{
  "n_layer": 8,
  "d_shared_expert": 0,
  "activation": "swiglu",
  "routed_scale": 1.41,
  "init_std_router": 0.0141,
  "n_head": 8,
  "attn_scale": 0.177,
  "init": "normal",
  "init_std_down": 0.00305,
  "optimizer": "ademamix",
  "beta1": 0.9,
  "lr_head": 0.00729,
  "decay_fraction": 0.94,
  "doc_mask": true,
  "train_tokens": 332800000
}
Below are experts of layer 5 (counted from 0) of a mixture-of-experts language model. Rows are named router (the router's row for the expert) and show model dimensions 0-255. Each number is 500 + 40 x the weight over its row's rms, rounded and kept within 0 to 999. Numbers have three digits each.
Before each expert's rows: a language model's description of what the expert responds to. This comes from a sample of Wikipedia text that the model never trained on.

# expert 27
What it handles: First digit of numbers. The leading digit of numbers in tables, scores and statistics, mostly 1 or 2, e.g. '1'0 in column headers, '1'971, '3'06 matches.
router:522531516443479488501487472450479543488472544542541495526510519549461492529434535512537461514560574526549472453533477448492415494571436458433502436574502518474583498475497496501514509546480478488504553518545513470606504489523480533457524493590513541468492516429427497459463507519488527539579531508561552451437507526476584453537469551505497513478544415517532479480552447509449505455463542475550412481502442489438546521562496486498486525486460522498488462484453533534506515520416508500532533450486515503478481496533444560493491530514521540485561515496536477465488506434546438473407395477504549531435524453473472494550474516573475546539496555533471517446533424475476437467566406446482503444431466470464520446525464436458529536493478537458480462519481452502496458551439472

# expert 37
What it handles: Subjects and sentence adverbs. Subject pronouns and relative words opening a clause, plus -ly adverb endings, such as he, It, which, who, Previous-ly.
router:475470507596508519501503503478491499445550476516490486434428494475507543470523589483525568512442503570464555519559538449554485551518444574567497515518480483509472536447430501471523496442519454519453517469507500514537447463510485523466521485503530480558478488455562523525448465424456500519510569473534498525455521585514546484456502524565487537461460446521468500478534501545469490460580487496437595423520459539504514506436553483515413426497443469515484554518538556465468471481543526451472534545486558583508485538531512460483518509514502555516492535471453548585525477564469482510446403579556427535538481495579507493586490469468508542572533510486486499462522476531487459524478540517496477513550506458582454566497485463433497464537477540439445504547515439560555496487457521

# expert 10
What it handles: List dashes, prefixes. Line-initial hyphens in infobox-style key–value lists, table pipes, and word-initial prefixes such as re, de, pre, un, dis, non.
router:466517563501587541515511516507438465459567514509461510550561532562518479501533481448478489448523470537490492514515512521548488500525467483481524507512571524508469547457552561539577489530529460381509481548584471426486447481459421557472450474488496471520473507475534492490475497544532454533490534485532503543506446517516448522488454425516568476549532490567534540575479494485469499456534552488464539423470576487546476485471467485443494548515399508475457436487540465460524457511539546543584493498540532431545501481487577572571434501541491484470505472479476507508528571465523552516443468420450544458502501595430539468497444525552457471585487525459530462500443577455505456485483547557542508498487472540540525466435542529533536494508450508498516430451467457499539532503522477

# expert 28
What it handles: Initial letter after punctuation. Lowercase s or capital S, A, The starting a word right after a quote, parenthesis or line break, like "selling", (single).
router:534453520512469468472488515534516530503577487447459486480553489538477539415618497500500493498488505489499503501496468447467468522495478450489515429487500443467513483496530435462501494528531566482504554501502476546518512529453465519476551506448522436423439453527439536459496465509502541533452486487506479489501422564507464480474471515525546533536514554525470490447466554529499526443410453537466466470464509536470513539536493457480482537503448484481477445533582422477469602487551450445495506560466555486460471500448534508501480598472534468414466458493445469422551465508465513463585444418524558507470539502509572526502528474571505461522457440522484463431527519472507520453564513474436569529489501514513477425516458502489600555540517391572451504426495561460496503483489473

# expert 34
What it handles: Year starts, headings. First digit of years like 2009 or 1978, blank lines and == before section headings, and adjectives such as political, social, national.
router:480518544558482549502557406538500480538608544480505551557504438567486495435495512436480480501550560483587515524528607495506483449553491468491577474510596473477540500532483521475510524470473460463489534557466445548518454470459465513456492453482474545540475593481534505553471516510495509487551511513492439462498492495502534458481532468489483460533462525420481482476445470478445496518478537571530522509501461530511453411512486485604532527489490456516529442503397493497554536577498538528619479491501432485511534482508497513456511504522586465450468535471511466494574523487524514478460479468511542564517561490501528537474402507517534541463506452494533566428500509570556512463481499494472508489506483550445485485553517462567520506431463534468480548518481556516389462463468477

# expert 13
What it handles: Capitalized name openings. First capitalized piece of a proper name split into pieces, often non-English people or places, such as Bi-dar, Ri-f, Tri-ps.
router:589529517449533520452474532437510533456469546546450564497505543501538513522556521484490506477496467476594507461505538459415532419479557519527551473473462533504489502497483494420484570512421540473538473489476440456446555541525455481557489512425563477541500476556479507486475461508505505531509463488443541509506494472497468469478484557515533497521537572514518498466497506537541552435467507434518577549512551428521551554492491540470486426460507448512509485470543511522484553470536464584521476495543483549512550521586473527491442591529487406462487540443471511534516439409429514557434555479491507473527490557418528453450512450522533482486548451496500500440470510388582551497487470548544540523469566506463533551490433463544538532486519524545521462492466498512471472523526547

# expert 25
What it handles: Common nouns after determiners. Everyday common nouns right after the, a or his, such as side, album, role, version, village, area.
router:518447506619419514474519503428576452544505480424520514603544528540517477551543502459505514500475498499471453442494529493525550509488535489469519571460498462594545538432428574525467491516445538519464464521541419464452516462527537452474489507424477528523516455455527487536447498582559478553560484412487489497490528465524475505551454473442460493450510509443558538522466532495532499467568507531495508522500527547476532444470507460518467479511493491536519518517490456551490505460420542515588471513543414470529482499488519500475522475609483479467479451498593542444455526528495483528471468480473519568508545452590438481528477539418475576505481503533504507483521468545521425547472496474466438469496451503522512441552480542520465458472516500484562540525440441565468510496463501

# expert 22
What it handles: Word-final fragments. Middle and final pieces of rare names and foreign words, like cho-co-late, Fa-hy, Cli-pper, plus music words such as guitar and piano.
router:455505531530538489491504463560467465506519486494524473517507450448453489569465535503494473499525533577440452537451546515527579535460509439591511578500475509555519545486543461550474468495474481535445428483497582428529529456563549461537419540515527448614554521457541416591512508468529452488521520440456513544530479452468507517437515499546489541483488497544534487442506472471417378526529423573461519463494563498450539501484557503470558478512498482470465586452508521572426485517506509522497439421450456513476488473485476484543551512471495520563524554532574484485478544535454469508542465538533516473500466457471508515512473553468473523467559520469492532464537485592416518505481493512498439509515495475464467484513492500508459505514496565476531502558539519554473491595483510

# expert 6
What it handles: Opening quotes, titles. Opening quotation marks before titles or quoted speech, especially after Episode: or Serial:, plus sentence periods, apostrophes and called/titled.
router:461478465521525486451447510544488499403432496555502481604485518515573451467476588539523501563512503483463538553463494472461489529496521471511486541479466486452478482503588503507466522540443504536527586435536519470551539536491541542548515535486474431541493449538515528503469510553567492467412485479460558533559511576492523554487426425464493561517435501520518548498562485449535525549481446493528457525527535485443454447471483407440510514482511510547463482497442539563524437556500429466522458481523470483408447526506482470507501457444524544488467538501523591488487564496579591411526517531507531483593470513511466551508497475464525452492522546490469542485519490442493502470481471502493484484403473542521492500498519556560510448474447516541463503448485527515462515523414467

# expert 31
What it handles: Prepositions after verbs and nouns. Prepositions following a verb, participle or noun, such as of, in, to, by, towards, e.g. "chaired by", "fights for", "sides of".
router:387502467612499519494554556489556535510469555467547439494547515481531552573473476507517513505504538528512490522481532525419447518529487542451426432499544492520466485546408460546450462527477491480479492501519521541453502397492562543448517509486495479561628494488496454502505512540427486475495559445518554484513504512506568455512446508503492488571482565389518448498494497501429454417532502518524486484493512548516516418487481462518491460496466512422455470493551496505468425460540516468512488511549468478512518464514447480562543480530472554525489451482530449549487483514549481482527527519455537589439519538520540440505484481504510480530553435515536511560553541529543468532494576461415536473527431516533524433454498570451558521469467441488518475522568514475495454491483515

# expert 19
What it handles: Capital letters in names. Single capital letters or capitalized name pieces starting proper nouns, titles and abbreviations, e.g. Bottle'R'ock, Hong 'J'in-young, D.'C'., 'K'usakari.
router:483595513416551475447457433434479534561515552516488445467500507481471466503560520503522461535492466457518515487470469483443543549454566476451484442422470480423528495464548519472504516484498539514519485585446506513503511536553456468532562485476583550529525485498496495499506485533535524529499487507487557468509446478506469541498428534476523495469516464516467493441586499493496498508469484453476514506520550537533460429474459575446503511483536463440521459457501472513529555587515497495491556478521466457453571474497580558454399438470569540515486554513568528453498462476518489489480547544496383450442511568581516493393538495474578464479560514468454524516446498454581473453466474448555469522528455469545443510514515490487536528532441510495589518520423494495518502511541497

# expert 38
What it handles: Personal names. Common first names like John, Robert, David, and pieces of surnames or given names such as Adam(s), -son, -ley.
router:429501468511565483470543445400501521409507495565558551476546444415481485510500467533496521421559453505457467522505493474484540520521487466632496573468463547499485449529404582482504491523554477494484516519441500552479529506483530446583499535477502535457529525558482480513547477491481568532582439541469477476514478442442493453449497504495464448482499486587532537497531470499512470440482494561497553549515501481495497551482417538533537448511471556528443515538447537419470436507570499500539516517481536591516526441436523518525488473475585552518567475564498527484498455501492492499414507497454473470504543510558449437476475487523491459486596544496520491552501486440506456501463499525536524487461501454453524438459481484422527420489500488548514500494479557517468462500531493

# expert 21
What it handles: Sentence ends and headings. Sentence-final periods, heading markers like == and ===, and the closing pipe of table header rows, such as Event | Gold | Silver | Bronze.
router:477488462608529535525485561542476502473505518513547470485474449574479544442412545565563534499557490497536466429534495572550535562460552528517501570557450525525517445513495496549518562540564522472401492459457477539498556524442488482540480534570599425531456489491500523469527490550550513496507547476489445505485537459485489525532466504529524528518493529497495455530504487497533387548529514504455506442433474535439471446509542479518499486471500532473576512457469481487552514519566464532506475534496541481453490464396535478563549505479544404489441440431509470460536547496445514516449536512518459510443521514495490519463549521449414542527440459502452562456463492483462471503494473477486514446534470450539491516476523499509531467440516552497417473485448492585515451446563503

# expert 29
What it handles: Table cell separators. Pipes between numeric cells in sports and election tables, plus arrows, semicolons and country codes, such as NED, USA, →.
router:461503497563457514500469618443489492495532517494496556442493466460452563519518456483479466483509551491516470484507432614557439503419500513561537503510507515512459559487538521471438471558559490504514575498530517511523497556490483500547474509538513472502440454469477485483499458501529438478474534492539500448467513506555515544528502411498545514532545501565549423514560498473504497514481487515475511503527459526542478445519434679505514533578515462500474451518507538477525534528490482491496541521590508449433483522510579482617473441474504502471537462470576506580570526463538510579445559561534444447545520512479530461493553467464471526508546420478502548513475521512519588512453499446542497458522478493551475518515554467500547483477493466520481542498483491430457475456542531

# expert 0
What it handles: Mid-word name pieces. Inner letter pieces of proper names, often foreign, inside personal or place names, like Ku-d-la, Bro-d, Bir-d, Bobrovsky.
router:523467446502418495530451485499547563543506526514517484557552440498572490475553515508517530555510464513421504509481473378400522495524469529499467488461477454477484457545466563521518556463550529481523524623501541495518398490520574533539510497514510502434508557566445518507502486450478588453450503548438456446519461476553511522543470506513576479499493487562491559488505548526505515438446533493495468471460476478526471548500474630478431507443561528541505546522485506492471553442503521479526515523568512525574548467443490536467436582540506510566538546500502499456458469501480487525541455560492569460565527520525551417543485493499504461517533469475426490510468528481428460514513447453529507532523514453435454503472505481561494497517464494530482527517515510565554451549513493

# expert 5
What it handles: Plural and closing endings. Word-final plural suffixes and closing marks ending a noun or title, such as s in References, es, ions, %, closing parentheses.
router:482432518542492482508566521540451481541487516503461604563493507548492546470540409525481508444463470487443479451472503514561548492485486582511409505466455487541541524509501493479472443494493506536436497507503454498534526388462494477499493473545495491539522461527510479497506506503503492549453436484545486481478545566501474557482481576501510565489477460493441461529501531466497427544462535548486476493502437516445538510523528502548474497505556560496537539576487437530478516568502472434502504480545531593476479427513502548517534463485475536513435538502454465412496465459573427449505601453552485496450454455424521485455547529455511516518526485519475460563507482572425481495518448473522518549458461505487511506458534583418531498557521509509532463503397535465521578573427523

# expert 35
What it handles: Word-ending suffixes and adjectives. Ending pieces completing a word, such as ed, ation, d, plus common adjectives like small, large, romantic, e.g. sli'd', activ'ation', pon'd's.
router:498571541603555475498536491527453453490459477417493441582487492496521482506479512485477552552485516566477443488462477546532588477532580492486471541435489517485518434461501458449548468464456520493493470534527495475484475522488546423513473484638541526421540541486537492480504513571476532512511538471512483515510536453533477496566536489483483496510542512424531506463440524492448543490514551494440492438478403452510498525508518453471507479579533495526584531529517471488553442521482542525480453454442484508522503540478468553476558546501477493507481440553473489528494565530431402505557451501438503564567440431543451553546513477522460518461465506530495471561581452545504523533451525498490537528442475495485472548517556514494421520478582514429534528565555496534496552480513491

# expert 4
What it handles: Nationality and place names. Country, nationality and major place words, especially the second word of fixed names, like United States, British, Russian, New York.
router:488503450587530483480512488487476510551520531478543460472505473461464474517501465480549522511560442545553459495401490530529521479420546500531465534496497466502535476481524460444512527504455392502514498539487484494542497475503472493508455537424506468542547534528438516611534523448471508470511487498551519558551458503441462534546547501529482474507519474489506474483567437495575432575539553560539547539519472486476553497467536513579535542529541524439467494476440527541450521584475556541525507477467452546500475476479489486462443469561430503433493535484555501461541499424539421515463531469510419546563508490514545576434498495433563511495610530421505520452505530548463495432438539479524473505408448496503458501538477464464530489469455520484528582542488547508534494489508435

# expert 30
What it handles: Heading and word starts. Word-initial pieces and capitalized section-heading words like See, Early, Career, Personal, History, and fragments such as Re-sta-urant.
router:517481524442499498538432451481477477478513500464489477477492580474484492481487465421548453474465505439532522539538485484507572494448552415454517468508488485436545509425430493499600465448524546532482489491513527510493480480483513574457552438466534508433495472533430477444471520468468505465540431473463439493554514486562608445511448468572547452484486465491545514471492566500498471550477475420536438554565497503463445435503549524514527500557506532572481548501545536408508523490537600527473553497509547529561487500531542490563484534539488489484456536460442489564542498537455569503491471425570436480506489497470478518465517518506539460519481504505537502491534449471429494430543482472562477492507469449432565579554410461505516422498452499460487507480549476505504458485496524

# expert 1
What it handles: Single letters and scripts. Single letters, short word-start pieces and non-Latin script bytes, often in math formulas, units or Bengali names, such as c(x), Nm, বা.
router:573501526408466484493488508505480482529419504552502468525512494551551470510517476469596477530486488486492545451457507506473499502483495517499452437502542562419502522426550499498485504489493539504459480484465534495496547571530467497410483458542484524511500435522506503465485561579421546469472501440587525487498471481512448463530488585548484522510490599470418471455417512481540570435466443490505471479525475462540456472542575518461452529519492489543513520485510477551501539492447525465480516526522484492473497516448529426449510461476487415479455584465557542430476535513521574453523501467495488484461516558449556500512491498538468517500449592509488454442551482470583514522572549499527517506474501548448553431552472496549452503421483541546456538423482478476517573459436572

# expert 8
What it handles: Foreign name syllables, table rules. Syllable pieces of Slavic, German and other foreign names and places, like Strmca, Holzbauer, Oleśnica, plus markdown table separator rows.
router:496450532470497508537429431522469504481573455525475486421513523504540477476503484537430460478547456509478524512448494562467507539473438494493494491549481557516521490564453527419454548464522471526475481509431496482524508474521504485533491517433535514491448492469537499482542556444490524551544509573477545520493516449443524574535513545439470482489550500550467459475471489572510500517418500469523441523441536468511476558493426555524514499522476523435520540431523531437481457524460446556503525528567492524482472527429419498438567542521513482540540532525469517482506469526478514555455486528499497478501489536491585563476532481494447489447591470453449500549429483506398472497389478546540524512527552508530462486425402548450520633514474501530540491475577500497541577485524504

# expert 32
What it handles: Ordinals and counts. Number words and ordinal suffixes in sports drafts and results, like third, two, several, 67th, 32nd round, 3rd place.
router:545583553541447490498487509533499494532507500472501489442464457567540531453481474581514501432487585441457531528461519477483540455491467457508555596524523472512566450465502512456519530469537490541528496519473555509480476551468479521490512594473453497447547522435529535491505522474527528511464534419489513475444414627478474496427522530558518495453533466426441523497467516523476473502439501490471463491465472448544479436491504477587531545538557499508504487500469502433493576518501549464436517478430474460504489551577519522555525472531495537544546497533515447532559522486562482425538572468494540474546411460473565484513489467494528468553451473567540468530500517480554487468494540553537525501499419519516414451532498422516422486481506529434540542438517497462537544482526484

# expert 26
What it handles: Digits in numbers. Later digits inside multi-digit numbers, especially vote counts and percentages in election tables, plus years and scores like 204, 1995.
router:518527537479466559520545511467483465533511492466485521465521449510494434475502541567433467505448539459479535462540508565544493428443444533516455505507462596529550480504561449479523544524538480540520544430480541542475500558543440484468511475541438474488505514535568503473519556534457504502470555504569593484462496511511457489530533495599478524517478494483484583543508448521500520532521477522424481561446490500573543512544466493546528473537488590541435498499479401436545457512480517495520486410501472495518507504534491468463544467473483564478539590558567477493486446501548505387500461446472485535527489495486509565533444515483498449456537619539488528553525512558460509495502499538459453600508520487548484467558476434508545501467525546483553596489479512484510517517563461

# expert 2
What it handles: Blank table cells, noun starts. Bare space tokens in empty Markdown table cells, plus word-initial pieces and nouns after articles or adjectives, like con, f, spec, mound.
router:517499462416524496501547555489569531540502549435488495531463521447500573474522534505436478473514499536502420474533481569522558545563518446479484520496517481535515499482491439478459514507477480488466479481454455490499500492535553513450459514642444425538517487509480508476570527509575503507572481508494456511488569471448440465462529521536517440548525440438508561509535511461523546414528437550539594499536449505564510446466520430532473515501448528469501490472516527522514517543440442553489487531493482423506551588463515532503511580505502509480517508570481446481469466541490562474539448474475541587518486413455441492477570516528541589490524419491459442419471456470543521496469422462546519445504525472520433491495495490503513476501537490559540512447566483493454504486478510

# expert 17
What it handles: Clause-opening function words. Prepositions and conjunctions starting a clause or sentence, such as In, Of all households, when, where, while, especially in census passages.
router:470467447505508496458467581528498485402485445565571513482539505429509471568465494522485479505550586460474510447513483569521541488505437457509478455567497518563524431485507427561557446494486446514433548454475461533495509464473511493432507547513419506470544464427523539478509502483460555465510539462545574500533460498451485494565539539489517482490479537433382526533492485551472516499521435517452502461477564573497524463514473425493518457454500541529482457525473520454510479429488475453535503543523499446527531487506498493486605514471520460588435520522458509560525476503440500513492556477488492502507454451527507467501536488541484479469488527486510578572471501501583468445534568532531518502588456524493424548467503479503476476515541451418483478466498449553548500427441565

# expert 24
What it handles: Roles and institution nouns. Head nouns for jobs, titles and institutions, like footballer, manager, professor, University, League, School, Award.
router:511479460636477454493507484447524470531407448475475509524511473510433504576469504514511523531484467427498452504538571463616527527491528526464551577493469493546535537564493575491504411461486535544486466607518473524437466507503507547582416454515455577538490468431480510548482499494574514576531463489479476551484418533446532530568569479494477516439482499457476440504460527486505406537504549549503512532480499511488506528491502566527471555516498521534488509465555536440476519524474486566498536529537470545511465527455462514550471439570533467536465472531511505431498489487519477540495567500493481551530598536449443517453562506435488513469492540565495500520535470580557474477485491431465461454438454480472513521493483518427494533479493482517518499547497508523535503552498511

# expert 20
What it handles: Taxonomy box punctuation. Colons, hyphens and Latin endings in taxonomy infoboxes and coordinates, like Phylum: Chordata, -idae, -ensis, Genus.
router:521546498455496536534494467554483518440499472457505497492478609514494502556568520535524488576456472506503542542502483511496482511509550559491443493469511502464472539567489507455448445532452438495514430428547513528511547521458454499569448471545583539432535491517547477447575547491455457461475440560568520502507530455475480507414536462435528501431451522497530464574472477515465462515553504448496529558488532489549560574550544552495528508402501414476478580477416514461530475529449492446496466520494498476444522537465508517461507509486472529460430445435455544533483441500487549520479502558536497455547545458566470462429488457541468505537445481447528494554474501508554531519517561482442513499536531568505493497511477523569514451501515474568515487549551469447475425538543561

# expert 39
What it handles: Month names in dates. Month names after a day number in birth, death and event dates, e.g. "17 March 1990", "29 October"; also "New" in place names.
router:533526495492460540434513482413469453576505496535561507449546518520513483490416511523551493483526442551542501520448446430487482495461617486481510492446534446467507465555549550540558463505528532544555472609537530526456483497580500461486514503465521491550476484478492464622460509538479563446459474476440512537511525541589463507476593497496499514505515483518473497498583451529520426484512496492485511491502498455474523559444411589491467456477517478488543482472479516477530452416500526521544458564459487575509525563579452532447494476468537538508482524505532463583505570464495515527505517456488528476461449468560481486482572475552557466488501532493575480545516457547472531510492541522448426500483505525494583555568514524466468554525453494529502490525554535562502501502526455

# expert 12
What it handles: Word-opening fragments. First fragment of a common word split into pieces, after a space, like op in opted or opportunities, par, fre, di.
router:492462456463498439479513468539519521469494496505555453506478553510495466458471417483566459497575468470471495477476567466442467475489507513445568495472485476478529513472525583554487524497477554519533517568412479569570467516457534576456463511453474529517488542538478470472402460521490424471454570485500453422522548499496480442528467505440507430464472496499526480498481509503546521455509493505448482492494542508506428489500505509480538435449425474483538480524556508523543538482542500524489527471421502514490487488506453559434501491457560463446555500500485539443466480515485552469541500510503505536474499528513486549510367521541458548469403555499472469437542513547437565494574425511460540455511557546422467489496493524534480560528536528577450444439400471486485468475423454

# expert 7
What it handles: Digits inside numbers. Middle and later digits of years, dates and decimals, often in tables and coordinates, e.g. 1'8'67, 19'4'7, 20'0'5, 6'–'3.
router:545572532444546602553565509529544461539551462482556501505450493479466484529442464526423538445577561481557520503507500465455492471503485475558463502498471550504536524490542464522550470508491525476536554521504486527475519516514508444504557577486485581507445478495438539591568479520514515531495466466497560466552514530514515527505510477498478502460528512494432460576488481473474524497529463460544490556547474430568453452529529490479490516469479531555546475504520548534522580541454557496499515462487503461546525473561398471458455543533472506545520525478493404453495470516545456518513583533451572511494535482491453533515447414486476510593467604554481511506436520487490534481537494594503467517422585478537519508515477527512550480483508470453507571409512553471514462437515456

# expert 18
What it handles: Main verbs. Verb stems and past participles after was, to, is or a subject, such as made, used, found, won, provid(ing).
router:462530422609473435492537489514493429517490527466523532482481488491474495525495410499453512562429476455490458448575470527496556464536541539506564502515489509525485467472474463502601459531408555472469461493545467487559526464483462468456530527495513488484431506481435506523554510469548485495517424533431524494429500475529544480500455476526453511507471445439494439459554506480528542472467482545534499499425510498449486465499476436468479545478468552525489510495496456497531466467467496632480521472531536562529517479553498498558574501439475504495515460527503461555479431474483464475571529493526539554453423429511508468487574490479549575527461515450462485545515487576585491573468501489459482520521503535516623440466522486518463451522536502482546524504437417459512491521455435

# expert 36
What it handles: Digits and infobox line breaks. Single digits inside codes, coordinates and statistics, plus line breaks ending infobox fields like Motto or Postal code.
router:584481439506526529526444562502548458538463463517470547559493473574476423494484553425475543489593494510544551509550464477518545544520453534574486547543476578535509562547479493532516562420487506556554476454531461458444494540450494504492483581525488525478450547557527576476526498475496504470459492539573494492485488456502471472456504537477478484582475524464425510482534461476496502494510486471527460567526485521537508480511425544581495610449537507469435484537485478472512502539508411494483496513530452516515573556516536513430527502557435467464508501557533492495435558574492519486492511515504466499459479526549550478495491552527527509474500523559451510548444537553481532565534494493551427457504531530463482481477475515492535423374493546523577441476467523565469479501545485

# expert 3
What it handles: Line breaks after sentences. Line-break tokens ending a sentence, heading, infobox description or table row, e.g. after "football season", before "== Overview ==".
router:481489483534532454498513494525550488543537464544531433422455491528500482517546516482489510492487496567516552463491547399541467490487513561491457464472500456591476535500552570572510486491520548510508566545465531437560464573518551492539525446527511543553500450515538517515510484464521508524554522507474521528493532532564564524535570479551509553525464475495475528458476505538526549529501447603487518522487508447499556579549598472497507529414483416472489488432530566539469481494505484463548513461486527455559537484454512470474530424481481444595513494559475543479504533497510480482662466496471458560550438492444448492465461549530464572485484477486488512469474485421520463541492501456482521544524557510489534518449546493482510518585499444422481501473534475459571509516457545

# expert 16
What it handles: Articles and possessives. Determiners starting a noun phrase after a preposition or verb, such as the, a, an, his, its, their.
router:548429556605517453515519526541488504542529515471419491447537479503510605478482378452389545523492463452519480537515547508515422496497485477497533532506530542540482462534467460546528509467514460444489493478472502534501502520529505541499517572510517474419530479441484503489490529500405441479453543489474442454480468537479497490503511527500518449566524526480497484533469536517586564435505514509466574451486505479492497563460488417534505484561529452537529497542503493490585516415527522453577476490463494447475517505539470479512469550549490511443508454453558496502512479493454537476645466526494573490520519481542535494481520486543470374517508443497460560464458497558563503495510540486464553511529478477544454431514522520540444483451495511489461480521548587541495461525442482

# expert 15
What it handles: Spaces and brackets before numbers. Bare spaces and opening parentheses placed before numerals, mostly in tables and unit conversions, e.g. "679 metres (2,228", "the 2011 census", "(2017)".
router:537489479504493539500468578532533535556485461519431552504468496514557567531496492477508491460483552511521477525504537492476493475533577507475565431520518462458460517525549471550521479493478455460508507482557456529461501507545438459471514473610517482569562506433500538486459553475450436500533478510500544475550531572484528520542528470542558454516482461508409557535597422536506499489485446458551583541553542487464454491475481528463505470540503452535522485493492489506534482516491507479505562535573491483536449531542577570557489562481536436487525566505479455495499549512504462491590540514469517450460489472497481548553582494506565534495548576508567441521486560433513591484489514574532477447490469556492555485402534568509510556503501485448544418452522493490547531549536533

# expert 14
What it handles: Clause commas. Commas and closing parentheses ending a phrase after place names, years or nouns, before and, which, but, with.
router:444453512577448525451484519489486444476490480538433534490475505479476491483509484535409532499412503560512553471504497463564430450519479533480556499493547477542474553520471536522514565469409483494471532408518592555483477492481452450506522458426492473498561527482489497521494466518430449413482527488471465552485503530514517548483510453470510447475574525529546506558463591427529475544539488501448578462475475536404491507511476486444412484454534543552486470503540492573498455447511456455451550537507516497542495503510507441523510392523419509517507524551484425529492487533484452520460469468549509543525440574516494505488480491502482497457509558502479451530509476520549554520496466506546494406465498542537517532529545438485436510549427482487475453514467538514519564431591469

# expert 9
What it handles: Mid-word name pieces. Middle and final letter pieces inside foreign, especially Spanish, Portuguese or Romanian names and words, such as Ramí-re-z, Serran-it-o, Peug-e-ot.
router:493466515569468504548478455524469482440483454483466503444494524451501528456492496553527520478535591516461500586444451518542556467486447518466500572470511563519433503517482457463462493457516497439508475515432470500520454485537506481560540605578528561482531504557516522503525500432496500579575540536461461585510506477549483488487496515471437535558492504469611444507450488469463505529509550499510493529540459465482596538507505543541561479495483468420477464497460509483419456514522499483464444525460541573519501520520531568501518550529431450546569540523505507540516481513530441573473458524524475506578503500568442531487534502470538462455477474550553498531506535468398541502470473522513484519471546470475463580455561454490465512536619536423484453536514532471493503513551514

# expert 23
What it handles: Coordinating conjunctions and commas. Conjunctions and list separators joining parallel items, such as and, or, but, commas, semicolons and &, e.g. "north and south", "wished or goal".
router:439485567544513482496497545438485489453473511529516587560518468487479487543446475511478495470484498563607520540480478510471441453462511549410440380551536502509467500505488450547474498485435487508567499427465539549518476450487433510475504532482417412496479538448557513463487514509536524487458535488491460491511539490509443523403418512476506466562537578544519495517526567464519518550537474495592530436518445558578560593453581479518508466454545509517612498518568528514405494510477469492552485501453461468528486470528486473507513471533524535499513417526506524523504484458467525526487465532481447521472490568469482420479477467487523536470475496562445501477535522497480485429492502455499556493529455506521522545481554481526417518520502470493490542456454516462489502426551465

# expert 33
What it handles: Pronouns and word fragments. Object pronouns, quantifiers and set-phrase words such as him, them, such, known, well, plus middle pieces like be-ne-factor.
router:489506500530405471586548451502578572472556442481534532447481568476569584491472551547511526513453455515536494423482455458567532533514458466506557554545540544530432508506486489525510519523526495497524476537546506459443571468536492514503530449494417431467538499428532414491514487520471498477522537516450465485461586520504450512557471497465436513452517550459543512469488432571477557519495551540506466443538532500447531537489518487549520436555542500440490426559531489507532451449543529567400470494496549466473481474523503440534483534518491527456463527496529605535513433457563501439528467514480448455430561529466515508577516574497484498505501536572517509514554476519500444489570478559463485489464481468478521523461453551536526504491475475556456485490500488463453496521499458

# expert 11
What it handles: Copula and auxiliary verbs. Forms of be and have right after a subject, as in "was recorded", "is a", "had been", "are still"; also colons in label fields.
router:498591536523520518527471545513475565401495551595448518495468464475462534510473470507471521508519539444450452477571549476475452561516488496487465488557506456464472570504488480529434445581505477506511556470537549508468543455491515575475500454544490493553452586503476546488449466477515484496523482456537537522499525562477525466495489550473557543499490606489526479451505515465431479557504576487529514542519557541501515453493436469506489486476476583498525474582559475612501552459512445540483480502492503536472525526518530494539528472494549577571549439498485406528459524494514510582551508534569447505528525574488517527499530575445485514496503454476556501540461488518547523490481517487500606542541507422533458516583534489527518449550473450489574505484519453454461570492485498